Weights of a small mixture-of-experts language model, trained from scratch on English Wikipedia: 80 experts in each of 5 layers.
Below are experts of layer 4 (counted from 0) of a mixture-of-experts language model. Rows are named router (the router's row for the expert) and show model dimensions 0-191. Each number is 128 + 32 x the weight over its row's rms, rounded and kept within 0 to 255. Numbers have three digits each.
Before each expert's rows: "comes before" lists some tokens at least twice as common just after its tokens as in all text. This comes from a sample of Wikipedia text that the model never trained on. Tokens count by the router's weight.

# expert 33
comes before: ":", " of", "-", "′", "N", "W"
router:150145125133144164083130108151088137121099132172084132092114164091154117125140178069153156124123210140122177096119154108143159196140132108138107100131105176108104142095165075139056106143125101150154142152109112173101107151150146062094099187084124126133106163137084126153111119080114133160164148107166118142139159113143100140132135154125167176138121067161093134168101135100081129123109111125093156089151156047133119137074122145083155133104056153180100142109161122166204110168129086092111241100110104107107119077110135162139158094097093103195111165098146163115130112212128116070

# expert 69
comes before: " to", " in", " of", ",", ".", " by"
router:125125102156120108021106143184121137145091127127138131081119122140116134118102134093091156143146137094135083129114123082124112178158191145107112091121113132089149140165111124132104164154109125158140122124132110142115150187159138130120120077161153162119136113147144093157081082147163090138154207101156097158122139149119120129097047156171157085109168059093182115147137113106152133162115122129087127149154159113117173131077089124112099141147096139124147146071106168137125108123112124026062255136181095154191170051130181125134134125085122133193086151093097089172104113118121123134

# expert 72
comes before: "s", " of", "al", "ip", " and", "a"
router:170115150111152117181113171154147093154068158171130107115134091125126179198135167116107062129164174089118102121151081094173138128117168123116150141130156132149142112166098169165156083131119114066144085157172103097120186186157125151100130156100122142163131208139086112156148080110142130139131222098149110111111163092140094044121159159112072107137117134137106020146164098131149128139149169077123124153106126134109178148138062127109116103127092111160152130116074098218133112088099112156125098102176134140126103113160079103103137138101152110140167117137139118129159065152173092069

# expert 43
comes before: "s", "al", "ed", "ment", "ation", "or"
router:172135165159123174212106096128191104144195127136181191128167161149168171113177092100046121152151122140167102101147080083124105163053097126147167136123125126182106104092140090144177087103090130134079115112099106167103146106112151174099139127091122149075110140195126104123137183123142129085140100187151099130143123131112123117157119115141087086089142147117102089205132127137142103093119151099052110100139141131157175108120078170118127152077149105105121144082132124112085163076053106074116179154135173128122124129116114125130096144073127117193096122105111148160076087165121086158

# expert 48
comes before: ",", ".", " of", " and", " in", " were"
router:110094154135055138129131112110167124137112118124166093132145147160140153218103084089126132142158100080140106126138144099115056153149190148139089116179169128154150168128120193141126230112100085153083085105099102151154063098150130121129096127127101146133118109131118168170201109149159092106092143144119073145142095079106084144143137159127140071141115077115136153110061091134138143115174121083088151111093157184132138148131148118169101195176155186156121141118152157186117152122166106176146132098108129103090147076116208053134078114157141153149116127148102119131086065089155100136

# expert 65
comes before: "s", " of", ",", ".", " in", " and"
router:148144144162140142120109145152087141134129136132154140118081095095136113132140184064129096179145160081114121091169174154149106169148134116158107076100088150177101112174134132143095159185091098108103128094146128137141153136142134163101111145086088162158143139112117164158106112148119135160113186104157099114147156156096172166163144176119132088163131087154145103122115128049176162165189079097100075155087163117136169130077047159080093109125096176134121194085095119129121141030081095100129215109145127098190088121110164124125116111096078099111189138125071127127179142117111106062

# expert 7
comes before: " ", "\n", " 1", " 0", " 2", " a"
router:132116125132146106077152124159129124138107124109129183099193147124138063157134087115070159047147138105113171131143117067111141086124181162093132088106085111149147131095118147106122151199142153128086138120152145105203124145135090095113150107204109146169105148136104129113126171146104103153156101110140110094097109110093148138078102165157089092055161098125177097083135118152157129162134165116195128205184170114133148126096127064191126118089164172138097104123185149135127141096112082128119171128099064170173103110165102056139141159185125118089131138126102144105108070193122117189

# expert 44
comes before: "ed", "ing", "er", "ive", " of", "iv"
router:146110163130182070139156122102121116100186129182131188138126109106142168102148116122092122189150119097165144108135157127090129088068110144147088135098200107056134138117165144173084063128161101095157175153135097161112154113154133163046128099195101085171142145110137138100122158119078147128108123106075169124137084162151083132141145172108118104128139188140160142105122120039103110185119149136181106142165170067123107129038161185122143098141118107126071095107124142090081133099102151110136172116158164149168127132143131146081214157085145191121121137092146131136124167125150154108

# expert 54
comes before: " by", " to", " in", " the", " as", " a"
router:125148115127115145109116148113165149135134154142136162126088099099068087118096139081114126102115131099099095131153141120125122172173116121120093148133163135112169158188097110121100225194121123133077111116164132115100180091163125152174119075181120127176161140105084132169090099155156081107155166127165097130119087179104126111146093126142151108150155111094139121106101104144147179158094173101092094113092110062084117125111126169162118108129103110080172140058090115109119145102058113074109232133150071180197177093145178098148100065088148120185130084094104128137162147112098160183

# expert 37
comes before: "s", "ing", "ed", "n", "er", "t"
router:161105137128086102129118064092103135134132083131118153109153133121131065119092129117131070200155135144143174125132126050105074067153171144092101098093152129070132105149140101111208086161080153132162177128105127159123174133136152166061128110158164115120123096132129128142065135137117147143111171112077086112120095175114170150102112127127089131094162161144152116157149157054136051182069104092079153136165135113139113118071128164112147167150141156130145133146090174160105127128138137169083146182107152136065120170153183168162094158120099179132094121111107120148159187084096202083